config.toml
d_expert = 304
router_score = "softmax"
init_std_router = 0.0158
head_dim = 32
norm_place = "pre"
norm_eps = 1e-05
qk_norm = true
tie_embeddings = false
parallel_block = true
beta2 = 0.99
weight_decay = 0.0
lr_head = 0.0112
grad_clip = 1.0
seq_len = 1024
train_tokens = 327200000
Below are experts of layer 3 (counted from 0) of a mixture-of-experts language model. Rows are named router (the router's row for the expert), up (a neuron's input weights, with its number) and show model dimensions 0-95. Each number is 500 + 25 x the weight over its row's rms, rounded and kept within 0 to 999. Numbers have three digits each.
After each expert's rows: a language model's description of what the expert responds to; "comes after" lists some tokens at least twice as common just before its tokens as in all text. This comes from a sample of Wikipedia text that the model never trained on. Tokens count by the router's weight.

# expert 7
router:522523534514461533528521521505521533515474505520472510523492528461475514467531483463503471522481463496493497480496467509485501468533503522509505542461509476509531472529526523496536501534512534485519473529502476480480478482532528505493470499494531460474466525469524461515494508488469532459
up0:519529487462469515516513517508520542504485528484489494499479476493483522490509482464542490529484507527462495522421450463506498508506503516487499504491538492534479472507528525494544530490497487506501484514529477433462474526522487485522520544486527441497491532455530485532495508492509472489
up1:509524500507491517473553472514533474551468536471494535546489478505509497460519519472476463516490489536527484480469498453528462483501526535519522475522469480527505503535537511500478539520532518532513471519484514474440480527509511504458476487543523572483503537492506508471479480478488471499
up2:499490511446444495525522506504472520540523497487443435530493505517479517498527515490525489511486476501482527477512522503458507472542506485458460520466497485502513493495546527514509531511536525494496489502524500514476490520501491490505490522510521430466491527454524471524494503538503491500
up3:510561531520494530503517499453520492497538492444501525489435485493484524546523478534529457487494518509525476535487496482463464493472527509476526509506498494517512508509521475471480490461498484481489571460521523495457468512481509507461513491492512465513507492486495462509490493522539489496
up4:533499509544440516495490528517489467522513564524517541494535471477526453464522490462504484479492562495558500480489491523467491510446495501482432569521497503516516471511478513509521501519503525530477480495526488523513462539499481489500467462444474503484509496528473456481507496517531519471
up5:516517489495514446507469508506517530506507527541507550529494452492508500476471476492507496482487504515469475500520545506538497468510481511490505491475541456525567513498490505535503489516518441486534469473525448558513513500479531519497512533487543520496513488506494504494496499518520534519
up6:492495537521495525536475511502494516496495509523466488516495457486493561466522512482528467451497461506489508503528491456520461449511512498519521516465488505535516452528540531525529476498519529488472433493520487480476488530518499450478476543469554495514517535471547491527524545475518505518
up7:517494511470505512521522474547479516538539491486525516508492531497495496473459520507468487502522482508480497443480508469474511461466544531567511553518513476496501500514531538503467506442488543480555516542502487460496462507506505461521483514516484470475480485457507509455500494488489522493
up8:484498532490563471508473559462506476525526471523523486517518506456474550456522499446482463517476474494491525464488495520481525503500512463494474504472500477502513471491504480500520496518524537459485525559506532498499507498551488538504488552486513506510531516535517478508500482517480509485
up9:480487513530470498519487553495538470552443510499488502472548500457476498503449458544492499497490520489516474495521467545506475545492505536505507549483521520517485452489534524522500512487529462556515457550509488503487470490586497516499507469494459511494480520519489490475509479464463506498
up10:504466518496487493509491519446551510464489475525418478504532496494527503462504493516507479463473466500482501479510496477483495529552461467462463511451506503485536499524463494495492527509491504482485502472482469514476499530474516486457506520484525521476470517511512501496507455483507504499
up11:449510514507505496525487557500528499509497510490487486533520517478509522516464472461481474486446497502532469508520483505522464512494520526519509521470501528492476533527474524507543471486517529475511484506507521472523467509529522526456501498483543444501483520487472478503535471493473485482
up12:532520531476481520501526484503536498488533489547522513508530497484482524458516516473514500536465500483518491500491495535507473557480484523482493483453501516500520471498521544498518479502510536525493517472523515501478455467514506465472489519472498524500481511471523450444502484537492498496
up13:512467472475491537502525529538505504522548517497504542449519473490502508513522505510499486514476505491470519493490475478465492462475478483507471513504499516528496503507511534490523539462517514503524478533498538475483469484498493486472509515538486458460501494483511496505539489506503522539
up14:512506505513480510472491523501505489520504545535494500570512494455459486459542429499511478495497476504492503535469493508495515505510458496463487537451533479533531493530523483523556460539501551500484508515520485476489511482544511495504485513498525490493472547520492474497544498496495523504
up15:480519532532485494518506522513495481486498531472502446524521494490538495548525510533491472488531507531484487510530532501541486485492536519497481529500508461505530496506493483503535462534502460518526460441512506479509445490502494493497473490505494514499518518492484464496474526517478502521
up16:481505517509435500555528509520490488509493512449480486546532514496496564487486501491499498504516507492502512472524438489515492532470465496462477498502486536515456470452477546521492533509516519508509534529552450487488530478525515507513479517507531501468523473509491497530506488478450503460
up17:508504566501479485506477519507538520500518489502491503512500509491500495429500470465452414523482488527487491508529499505483508499481494509540522514460488446465490477536553502532519486518508518459495516509450479516490522503527528531453479521437532509482486506513520468478497479523489502461
Description: Table spacing, articles, numbers
comes after: " |", "|", " was", " as", " with", " had"

# expert 18
router:515527532513460535529519521505518531516471498520468505525484523461471515461534481453502468530487462493506502483492468503491492469532495516510507546462508475507531470526533517490536498536515534489513475529497471479474481486530530496500474500493530462469472524477526460515498504499473532460
up0:508509542513512469525547507506565496498419509492486540498482489503498520507505540490508494512451513494498509553498495517488506502549506503513463484521503502510489532465482502503465506494502486521469551515497483497476477453509495535494495482524501465479503493513483484506483521481505485481
up1:532496523499456505470482469472497467534466473503456519522484517495471479506503474516516481469507469481509535490513486480507502511494542497522490510502550510513499481505470500521482466517545549499452501504501490501479498494501460548446412541531520483506481490521492527482493483529488496516
up2:523497517493523552508538515545510499533493507528530508538487490475497499488515502507489503480514471504502504487504529504489494460531480532504522505513510500463498498530488514539518506531472525457504505538480516494511496491509479536511518499475536446464487483499544482520458516506491504471
up3:473491495468492495505532537514502520505497478489513523537472521521501539486524488467478490534494471479474488509492528478505475506561505463484499541463433454506461473491532469455550529501523545506531520525495466490496482523500502512497473507483497478511527454513507503520518483523512558450
up4:475502482536500432533513481526526524522543504493477487510484483471530474513532510490513490476471484480457479487515504465502526467518528500463490497470478462471504470510520541485486444546529529517495521528497501526451484496478488546482549543515570455478508506506514453523535479512479516522
up5:538504505524495512546523494475494492520458483495498493481452510499520513492508545507493491458531461499460534490497509484518481468503479485459460502478509547492549497496504543512507528502552524479511504504519529475480472518548538505509491510514519505505512515463452456515492511467519488493
up6:496522513511465512497507497538522504530519528504494517471489468507510535500505473435501517519470489546470512452459503538486523479484494520485558530483488480506473491482547537491559538511461522485508493490478497492497495460510493497502504501485508531489505515477478480509498482481529512502
up7:520438457518545507468503506466521492507442479516454539509517529496455520535498494461497491525490483531455443536503478481507498486549503522498473499466507480510506487488506512492510513517490527502513480510484529506499504525507526521450504540539499492554442508494511465509500539520480537476
up8:489505513517465461501512486536521484470521489469491497517543497538495459469524498512480496531557501482504504565487479518477502458507527512475483470490500535537490497524468473520536499506516538542516512482469510456463453500524531530542553535446479478529532530441489506498499484513494517525
up9:482440465459457491532507497531508493528472505520484503480447506485496542498503467509530533532513482529493480463511511466508518473518515499500476518501462498481524488517470541517505467523499539455546492519506463506494450495516465491499498532508523448482490510498481509452516497498533512493
up10:497481502515474516530523477494501519547459479501462463534487508505493489471513515517508485517538503496511489530525513516499482457516485493491493527480469473485502491484475528463507510524472553493479565489498520480489522462510503541537485516463547517486479478481513454483518474470543549476
up11:471493523511487573486471512540502429512458546505481459525511506474494554515545486533519503486490472496510465449501498516507488505498488546487501521478504478493488495527529446510523506474498509500529497479488490553487468494506516504518488493481499491519500519456492524491507496493497554464
up12:549505538473456478511525510485511522535537489496520502485460548509493450477498480480519487512519499509494517513472464534457510506481504525521529528473486531487475532512507529526547485529501514513486490472509513483512467459577526535537496521450503487535508491542564467478489465481507526502
up13:537512536515477533494491525508508519553484452498518482533506512452440505473498480477524480530508472506492508476483474511534483508482479504511503493473488512444483513540538482464474503526500512505488474482469463489484499518517507495577520504474513471508507588482487488519527493505493518479
up14:491493506478530468474514527456519531505528542515505538542443472514496471478528516527526481510475461501566537454459473490522490487507507563483483474545546512502494465506526498497508489517470521526520553501507492501509468483533510519498478472495492523493512468493516500499453481540497524491
up15:476539512470490477502506513517484539503498470497495558479508506494464551500520488467502505532470524469517477516504542484491515485528478510471477495468513461472526475481545514500565493499502561523515492532507494517513523506528535541486523499489543498502459490504521492514483478485510535462
up16:491527542460494506542493515503495533547509522522473505475516471492468483466488480471520491543490470533493503536535497482510471480498484517502525497490497535550488490507513496522550479483488497483498473521478476489509494511533509497486491471509533486482507490448532477499542514523545550487
up17:481545547494541529472511517522498499503490479497469511509524508503458525493514512517520487475496513469503569527533517499507510500496482491470506468493511504493476468539557505512537467511502516524503489526477471511516522506522528488481482529505500489516505496494530516481486472501483549498
Description: Name pieces, pipes, semicolons
comes after: "\n", " San", " d", " be", " D", " Ug"

# expert 6
router:520526497460493525495502501495493517519496551507490552518522513479531547498522508505545490510477498455430505474476509505451469470540492522514499513453475475523500508507505516500495553474505543518491459504474511521489413479499498529541446465451521467485504504468525505557473502506476506479
up0:552514499528505507506508504457513507506517499492535517533526492479462454485466470518485459470493510511480514461496559509500511523474535478532478526485483491459479487514496514473517500490519512514531520506519499538525437462529445519495466493489519455511470491527461485491493491486484476497
up1:491478514536510496479533477473497503512504521495549483481473477477492475440504440459530524517509530465482463511515529496496490461510515491484531537514491506479529537478459545490508473493476536509536485503529474492516536497510497511476466466476515462504496488470529496501509489494476482523
up2:532467531502438493546536518479493508512520497478541481510501511503495486526537497453486511521508479508441473516492497447523475467495477503509507548452493509545496482531502484496505501509522539494500507498537547499482512549514519518515511490465485503521484525567473528507493458478511540539
up3:528486477520480543496469516545471513530495523493483547518494489507558502527512499523525492525443507461440528462476513505488486477519485533517516499445496504523474515516503519517476511473471502535514454504530502526479443490435501524525472495474497479471482482475507564514516458490494481463
up4:508504514487459502516476460501484507499493495476538511523504528444463562483545480485494500490551521484516523520480466522558488519493490512482493499468445508505515507471453540485513495509495517480490533492500508534485521499528530534501490504558467484508488496506529485490480489478518463444
up5:543475535510482519499517544529553486543545521499469540508535545509521496492509499529492547479511515505487505483528523484532513491515476511505511546514520514471485498502515565487524512538507511539527500521464534472475536503474494523486496456455512472467508490466499517525523549529519480433
up6:493491508511511470498539501492550494504527532521535485455502507524532497514519488483494464500532501479471451475517472514486514512517508523497518540495515466486518524540552486474521505500493521485502513473505488481509467505479460497529491431454530514484546502527521481540489476483485514478
up7:481520459448471521475536500548497502509515469526473530491503477543487504515536451488497481505518506488502475529478511471541441503495450489481481510473496456508524502484516504473475486474474542510521479500505512491510459502499537437470534489471496462486494477522539502485494485531505451465
up8:544465488495514507474523468470547478511504510514449528526512524534524565505461500491518529467510496491477490475499519476496487508516488520526561487477527471484517512480519513467513473505520534504520505508476524513493464478489504468503477432463525523479497493501532491535482495510493482464
up9:481505536478534510516489502545504474478528509498523498496487533510504539515517487526438483467505491436511478473477500470493517463484505516523498486508474489475513531471462516485518489505465502554492482527517533494511489481520508530464469488519508463500465483553454519491485485561524504518
up10:524481502495475476527487558476528510481501480497521472482494545489496509509471481512511489560480516521469484494488501454476470530509553504523460482520488521464510467506493501492466524492468487510508483501492544531503530514466465472481487524516467469508456472516465467544502500497502454518
up11:519492481530484494470506487555504518533534538517473527538519529510545495526516523507509505505459537491475490462495490499550480459501477495501513491468484456514510520498500506497496496489495522556535442485512490488527458453492502502535461448473496481461493500509503543477511523517485473484
up12:500532506485460492515485534474475483533467501502463510539456515511477557525524476538505474446495492510469505511452558479459492488483493500507453517507525464512478513500556530460502449495490472470480510531521517527491497523523521494506491525468557467486492497503522520530458461473485497523
up13:518519525522536511510466459517493513514502466489507467511517521500509485495494481515492500528520475519521528496473524519467514482498525459453500530511470476498516483516501510489512497529469506480547501511527471562469492461536518505499460487488508506506507474483508469544503527483488461502
up14:534485510482469495495563496498520501507474486510515569507494521511528535520479482500526488511489538477467515509440489538535471492506519519481533507494460524481504525483552527466421508489471526497517525553511519491494467503503502480496514486495487489504487501501460482506507455513538490502
up15:514500478484540484522567507513494500495506532505471486471496533495569491440462505548495495429477497500492532466468527491542509488535527489459482509515466526465505511533528529488502501507482509534503526516493482521542489533503494520489523529487522479471472450541501454482504497506504491505
up16:513483519520512525521544525515508517516508488473537441503508521505511512505488518491500449495506487441441481501530556517543508505503493479481454569480500467484526461517492492500493488471484540520495505491461493459504476506502441527508501516474526457521495496519500493527528488496476502506
up17:524491492504463511505475518447535509503509506483497497522475528507533552533538504544527459506452522492548450503476534454506484500505511516498544490542524480461557516512513503490524478514512499501502466455503480499498470504466500486474501462461519491477470498486503493495559473478495508460
Description: Sentence and line ends
comes after: "\n", ".", "s.", ").", "\".", ".\""

# expert 20
router:526517529506464533532524524502527533519475506535470499521494533465480517466536479469503470520481467496496510477482464497488486469527501519502498541466504479532529482521525521515527495528502539490502465529495467473477477478528532521498464508504538461484474523477535471521493517508471534461
up0:548501513516509505466530471498483470494486507490498500478482496520501498498493468490474474528502524423481524514494496509504481488511507513506497499503504503514514516489548484524518511529505495490490497468493495540463523478531524504517441537464526514524503548450536526494503449537508535466
up1:502471506497526465482493509499519449480484509521487491512468510493524575513538499474549458503514504472504492490546478474491518509506505516471497500471492520500518489467516507458450477532495491505526489540488474498482520501486467490506497448544480475533500514465480483471468482490483473503
up2:484446484488468483492499499489485569515463503524550481504488529488490478521489493544507490537473469479494505493461478497489461476497556507497437528506482445511483477503502462503474454508504563503538491513509522495485503489460496540497489473449556480482490508497518521452527464513527475453
up3:504540502559515528479516467526444499469512473483498479496518537461505477490501496501471501505470524499519506489502501496486506459522500520467522512503515516528479510496498528463525513514493516515518489507491517502501491457514507533526544468531534512484479513451543466528478509495551478499
up4:502514547462506517494523481480521515516489489522467494472507521472505515512472497465465452544500516495507519470526493546488467556504494508483460553519532463523524462521517445490519521509491532515513541535506499497450448496505491519500476458521497497489470496452479497531498496499470546450
up5:511502509507504477539498510474501493525491528560510475470459520495516473534487484532562545484478499477508522522522511484494502464462492482490472540476466487487439466460533518507475506452486530529491547524506495545507526495534522512521518469527527469500438477523451509505469477525508483538
up6:508456539486484529477507469492486497528486476517493486486503517470475473501459510538505487505449493492502504512450539493533491513526523492517498499507527481499521484470539501478526490517503540501493489494522551538489498489464532514558459519508519504495494555459503513512533470466485508505
up7:463479532519518479496520514528495476489508495530515511542508487504501506490524520523517546531510492453452482497497452531487533489523497490464481484494476494481525488527530457517523442524500508526522551516494496487451487464518485519535499457494518491506532514468470478516515467509543538508
up8:490490546470485543485504507525464515525472511522493497521514472494469492500497523492502521509484445476496506454509516464472510488500487493529540547509512513467518474486520530495541507509515519472470499545479475523476462495473499475506501496511494492486482533463472458548520486511442465433
up9:503501501522482501481497519478495512504462511512475468520507485500489526474515507505501539487496522492478550499494476448540520490506533505471511557495503534474470521501480490497533514504519558510512478480486478503506479483501505529493509495472507502494471479547542491465473561535537470462
up10:525474514496493484483534518500548474528497497504510494525508473477539475530494523480525518542520479514513467491499488539521517485469515523475515488512517523471457537508516458457486504510470511533445527510500476552474428511510518496521522532506480450513523520489466513497498515470490538483
up11:527496498491483484491477483512490499541536485498504515506455509487504543486526486528495494520495495517511534468485471478506510482483499503443510564503488491455531484503469477504544527511470502519532506498507522472492492537515532505480474512503500449458484526550531515515489522488528523484
up12:457461496529449480510491515528512491528490519504524496489472506493493530489526495450483542457508516501500480519478489479490508486511475532507494542487488514550513466562529532516519471536486481484496495516474488500463501534482501532480479541530553456495484471547528519529514485537482510484
up13:481505515480474523479473495497461493466543468518514460539502510524531495483527508483481522522501514513512457493477500493493472496553505478493443495486510495510470512478489558476497493500490510504516431492500499533512486503497503490543483528519514546482529482478495496546524500518499533497
up14:526475515479443475486498478492467473527510515559498526494466496484455530493540512481521474531510504497508496513511487522476526505480488525478520485506479504532455480551478474509470500518489542467501509531462501497449483489484512500536478531466534485500499563456521513514484524496494520518
up15:509501523521515519528485524453506538492533469507490509510517495468498555520560506521468477511473498526491478476510470517470503522500496449531493433455497507478474499509504521468501489474496533489510509526493475507535424559484568489514478527481532487516505495498522518532476532522510545498
up16:489505504473519505490481547508496484486523504460481510516506515452484469444502520456498495515544467513479506525525482528516462508471488513546510554495464468492417508462511536523468468551506570484513516504463496503512471499525469513521483484495514466518528531507525517511515510503472548488
up17:500496504523457488520529510535450505478492511477518471496522538499499493467511507522526487512439510503516529470484489464510499516478518535506466516447503514511518492549475474501535555481479490469493526521464557506468475504456510492523456513496492537499488564536503536517512504518480474475
Description: Institutional and political nouns
comes after: " the", "-", " of", " The", "==", "'s"

# expert 12
router:517523532507458531531514523507522539514466503517469497525486525466470513467532477459497471524486462496512502486493467505497503475530502518518508548470513481509533469529524519505538497537516536484525472531510475480479488485531537500491478511502528463480465527474524457513504505493472538463
up0:540536506513463476470493501515510509519460492486484466513524535482508540506508471493490481501492502517493484514512512536517475531470492477518497491471509534502508455534527457481469513482495464514497494515516491476502517470520533483515532445481490489476526496447542463515533509532484511489
up1:519536487498496501500538486485546552500503490492471532502513491496516497494537524485544484461506443533492530567499438509548460484513534513518467497519451453486507451516488496524545456551493480482461517496498520501536451500500497504473530513486509519509484498480491533508506495503497512479
up2:506512509518487531461497498505479483541486507521484546501516506466469495486524480466523492512493474486501555490506474515451498526546510492517554467457509566512505464519534455477517493493547573435526476496461518493495506497501511526503500508507518495499489489475520460471503482537474533505
up3:517534518504457541486503552485543507527509488494469532520535497466504534498545503493508525485461470490497490493480497521481485447498505557521471518506494500527499494534480511487527496491492492510512497493515463518495494506525502465495481477491490468500471535433531450529499494468483532511
up4:517437518498504532520483545533532497483478500508486479517479461510479495481496485486465483527468450561545492509496509496489519472496492474533526479432542513487514456525511444528529474496492554492521519483496539509484523507502527503490458514519488481493480492508502478509528444518490482447
up5:525562498509463467527557493508512535512541460513477465500501519508486491541528462491538503505481476503501510495461482476511489460526484529493507495470484495516537502506480476517460488507547481543479465550550495488482510488517506506534478483487549503522516486494494441511477494457473520528
up6:484477518518471454522528502453469541527506516483482490539483498472530489505531493459525503521501470507486500503489541515463508508541516482534474525474477501512470460513492501507470486497495473477546560526497488508499462555517534507505514494455537508512490570476485497464511513473512522476
up7:542533532499505525491502484523525491508491481544486508506479489486495519480523512485547438523493433500462503517491450478497509488496442497482500542441500502532511488504493525500545499544522578496531455521506508447475457497537485516474484477481509476494479537515530461517481508492509519448
up8:514498523485472528527525502491477494517505466530494480531528509477474512505539526511512503492465479519470460506479476551526515482507526533538521550522436498463490474493498500452507472527455516515505483540469494503478549479541532503502516466455499489509535496485500492534505468511510497483
up9:491498534533532543530532465545500567514499487542509495469508530477500445513464476457487495490519448501483506479493511516483515493495491497479522471454506490477511488518521524474515510517502467490465491492486483526543473498514482560482478487535505487461479495502470516474529486450494467500
up10:522542509521512504480492484478476532494519535503489523520491507482543454489560488450469451512468492523508521483464510507512492501476510518496489494478451512514499521510522484458515510514534530487484511524511561476484490472464541518518487546489503475487536485487502452471510491498458503487
up11:490512476521547513538499552527494507529492514506513482544505480504500486470529475499519532480459489488511457501501476514504503515504507494507504501434466480494513483526506479497516476529495499457545495486483499493489540556535540507508447482474518421507502477458503489536521470529488509504
up12:523528522505471550468488520487514490512456512519487520539528511477500521490541485509520470496492488497533507483501485496504472499517533502522494506461510492524499491517517523433485500534524510480499503506518518478480515495488534507495499532505520443470526523452501462549508476493476528470
up13:477533516490477521512464555503474512550531516517481520516458534510484495515515528458494496502428520514517468485470482495509487475514547498473499510468445489530508486497560486500512468458520485507492479481513464487484499483531535501489481484513539508483486511496498469524542484473493516483
up14:499500472519455464544510481499486485533519518480484524477475496517465537560477494516530519525499467535482500534507518491547498535514512518491494495514532480496497478577496489459531497519498518494524500522481510458493474467522506473461488469524458491475499520485495540470491511510496524498
up15:517547518485485515536502538526497504479515499551503533499466521445482512459479495484494494490493495505504515508515492521529473531489511525481501498455489513507518456503528493530519488537538558527500518502475545520426498499469472501549493511501533460471519526462491462493506514491501513498
up16:516493530486478475520536534525510464523442515540499503506519504516519525473503481486477503499489488465494475500541528511513510517483509538513448476481541509537493487513550491465488485475475504481481492525501517501501526503524493512534507482563505478497514539471486489496483507509588517500
up17:550517516525469534494478528534493503474465522508507537485549544490537523501503464530472509503479498488484473482453506517506509484515480511495506504444537467541507496533469476493512489489493516496519506516470501516506459492509499493558478465509518453462521515481494497530450478478482552492
Description: Conjunctions and list separators
comes after: "\n", ",", "s,", " Binomial", " can", "),"

# expert 22
router:521522530515457530525519522503522534515470494516475502522488522463468514462532479459495473525482457499510503485493464506490501474528504514520501540464511480508530467530528515494537496536510533486524477530495469481477488483528535502498473504496528460472467527472527456516492507491471536460
up0:528533512509503461518521498514472523521484517489474481500498532519517538435484519477488509487485480472490503493492534495507522470523514487488479509557516484501507510520506515540527487463502472487526477480533474527464492514506516515456488532497510483478441528439466490500513523467488514460
up1:515501524529506495530456466484512533488488499528473483540507493534497554471498475528499498550468467477508522512509469461495533458519505526510542487482536518496536477528535501496511527509539542508484455495471480495511463479509510486466476503455510455484491514484559483531504483488503493510
up2:501499520505522513561492543455532484479459533514498481494479497461485466479536498475530488468488479506506480483486508469510494490528498486521510515487479487513523506482452483470525514489511532551485459451502523487542513513527500551467502556508475484509502509415522472478474505506493456529
up3:476476479472493502519485490537511524484478497520502508523456519513474500538502471521493509533431490541489497531476497492501498466551507484517503521484530475501532492535518487497533456509522464501525515493538545503496531509525513477482489514514463468510472479494496454531461506511506441489
up4:525463500472493506496502523523484452524492489567524501546500520494517496506543498510516486524503464477480479488500464505507459513520550469524529499486463487472472474530547457508494470471527537488450458485481501514499515525497490473501475504466509475497474496504533499509496505526486483520
up5:514505482519455465510528515521473481505465529488500465484492461492484576530454510486481451551481495503525505521476453535478455506467483473486507514501531504516509478497530487455535514465503458538491466544496469525508477488567511513488488476493471448538498497486509463459487473473492503521
up6:453507486510497513498484503479480489512492479548467506553518540483497527418482530506540476494523494473479511464459506455471494466491499532466534536461528432480510538491510507525497495543535499459484497528505502484538495508495506485496515525503513470521496524485500447510444480522499529472
up7:545513507491536513524486483492495504450517482474455498491499558453520503458490527498524507509477521530525522514483512512541481487481506482487506452478483516549524465538508512505482491534525485522462482507498451551526510470531516477472487478497538483492486469488505493469507480473471483503
up8:477516504506477495534519514529539490486489462567459485484516511501504531447551484482513470511529490547522504499536479530507509465526470470485543507481508493480548495505502542498492541522509499454500491492523476524449486471532512510457503519469541481486472510450499469492503538503503537470
up9:509554489517530510514518522503519480510473535531493518505511503492494527467513455509552461565483492492485489501473473469509481485505490529512503508498472496497509515537487451477519498518531488493524459497549469489482483501526540514463466528475513469474462572488534484478536500482504546495
up10:520540486516517497480500495470516540500514527496505474477481536489495511514506466512436503521507493509514546476496487460532506504485500507507510503503521504533520522509542528462517465507528544478473482513480471491479496507496527545472465511524533500497484504536486462512484510533498515442
up11:493500502496461491521542489496492495463514573535496534503498496474493551447520503531496534544436487485494498525454513485491529489492483522488514516467515510470454504541460535506467439484479546475525480519507473505489514505514473484519463524459457510462461497502504490469496524480495524460
up12:481495487537524480518558514468535517502518468491517454546499505491511535481500536504435464541515490516478484484446515486455487495506499500518528497460497520499551509547524472507544493484492531471480487506509485497507499499507491553508490521540507473539501513483486472504525495535462551503
up13:509539508485451524523533492461454541506503445510455479488489492528524515516479440464514461492533514527489512515506489491498477523500505493519512514480516486507495499516515527531515456481551525501536517539503468467495498520513553532461479500537477525458470467507549508487487493495489510512
up14:531514509521496513511560498493540518467469545491504485516542479489480532503541471480522490511490496479459507484462506508470522447559473512533511457498511459486548477485509514515471499467492524485469486498505493531496453504512515481549478535506476507461473505463498488436510499524495530484
up15:461529534476538510512490484513528543520488511504528477516504531473486542464497500515550525472549446483475480485490525519532538486485545446495521517552514505485504504505484485481501513513476502493500523529489525526487535502506488497506472501436484508510501465522500467523526489524490525520
up16:503542470513459519533524471504502485510470499516484508506453499498461539481523522499506495493528494516534507492485485507534528515488464491498497523447523480513493519510580516498542505495498505485530486522478500491488524491519521516521524524509529483505467515486507456445533511510508518467
up17:554483492505499532510505492501522518519516472499472483520480482516498521511543503460472476482483482544505511460451451449495494459521495499520477530556475499517498471475504472499468484488495497522462454493510511504476493503457507493424517524454528510533493490493466469519507516515517517531
Description: Verbs after subjects
comes after: " |", " it", " he", " which", " It", " He"

# expert 4
router:520528533512462535528523523506521531513469503521473507525490524463472517461530476458501469529481461495501503480491466500490499471531494519512507543467507472504531468530528520499536497532512537486516471530503473482480483487527532506497472499495532458474468528472526461512499509496473534459
up0:503520491484482504556514508497498536483501492515460520503481468470484478496529456503491542497498427504514496493516527494474487551502462469503482515475486519565519468515519503501469499458521523550518470470504517495496486488560530483488529484529522496484412436483536487540486484535499516511
up1:489519541491453497481521504544494492507457485478481500445513439528507533481463513487468492517515487489518533466502494523542486504482460508490534462488473523485512463495537514525524488506499445524541498501487477484508474506543515521501511507517469488479491448479495518515513500536414525466
up2:527508487513515508567509488496476494498492456515485487523535508489505502492509479520503519460514452488490529513469517481504507519512500496489498478468493540489466489538479521488446480515490535514498485491501473488470518465513505515519492476470544501530519523528506497454457499488518530462
up3:527494495535486524477475466478496500479506482502491506517467517432531532468524556476502489556495515479542480518534469490547476491509506489464494460493558465491514509514521517502477480494458459488485487487503505473464502489480442524485473454481487462550516514545481485486445493476466478480
up4:498521511445460516476513524542546527509485491474487473511502502494501519457515507474491474530493517502475499509472538515464525519521486523480541508519513472464538502497540517473516489493500540471516507542510548502501489462556514507508460526484530510537503498479536459500489482482503509536
up5:485517524500514491503519505498476521489463479511488511507484549506498478477478485507457492476499491502463478486516504458514508465515519516538518511447472499465520460521468526488485509508503464457487508469487521488455515498460450514547448487538480521523489493533480541503519523459506525492
up6:516506541489502508484497492517487508534452519540478500485479488489504501507489488520521446517529502492483496488499482498530493513489502480483547488518456513504444515503471494496532528471507502514533480493520485479523520507525549502520534449538534475492452543423526482517492502541491489502
up7:514517456557477548531509476508480445488447497465508500523527486535496498493492501471494504518501539549506493494521472494510501498507473513481517503482466526500489480486473517505538496498522523518516540507506404501518493484496509495502535510523501530476471548488520521509507555523492509477
up8:536452508529480509542527526471514448507484482502524472517490503483519488507543499474486494488469476500493502491499506504497518493507464516456492532522504506536503492481516497503486503466491507494470512510499467499532452466441471527506478506495516418522484508506509480499510480521519500493
up9:510475529471487503489524507482521510447510511521475503498502476484516547490517516506487522545495489486492493500451511522466504556531517508443465499518484513486519509545543501496474457483489496528523507485507446481537499513496497475508505535539467530502468488447490506488534520503516545514
up10:473568522489543507487539506471468536524501506487485477519515542485483549493507477481524540517532461495516510519469475527504502545469529508493470508535493544468492503474537499511480488536461551520483495548522451495504471525515468519467524486509512463502499517526528470513466499512453508448
up11:457510508513533506513534539526502534535502511515496510478504515516498489521527557451477439523470519532511474451501485466467482518511512483451507530527516469492522481501516507510506500502475488499511465506476483479488460482535507502473508501482509515506483458497494513493472510471484518501
up12:520518497528490442490496499513507528496485502556480523501511490518467494533479486508496508475504533482485501483488512482475490503555492552512477537452462497475525507514502518503471511497514500553502471511480458531517511519547470475513568516440524486519471514448553544487504462534483508509
up13:499504534511480489535539490497515508514479455492484474486485509525457511489507484526474452498495516492502538509480466517510497503471505545488523480521464505492501470526507492529468473491468471513495525486533454512501532541528524541489491476492541502497529508528481490509468552535458494499
up14:513547493501502473513532535490531507526459490488469451535495502458521486542545532529532527469476453529512491488484498514472515512499521531515496533473463489498541482472446450454513510482534479475484516523525472488510530492428480499520512495489505503502486530494482495528497487489504523508
up15:527444522460522484482535509492512506500476480444492524467478517477519490521504547459534459483502481507506481507483508454491517536540477465482542546457505478542477516505506501487476539464485515557465474492516484531450496544460496501525530517523514473495486460505504529530481525482495514532
up16:518498493511523505512565470522502480522516539498469535515491490533492503473479517495493499451474492493474501477477518502484470452534541513490513460523481505458518502526508504474547528490498522493500514470511541443542489503498495489466479486476519495467501501512479496476513496508553508530
up17:482496558540530511499518506441479527521487515509542489488489518504511500502500466468495495476517444523551470500516495503522469512449480492480486521458495479492532555495544480518491522491501473519471482528549471502504503505515488518528491550499443517510521498501506508540497563533524519496
Description: Table cell separators
comes after: " ", " ==", " 0", "==", "===", " ==="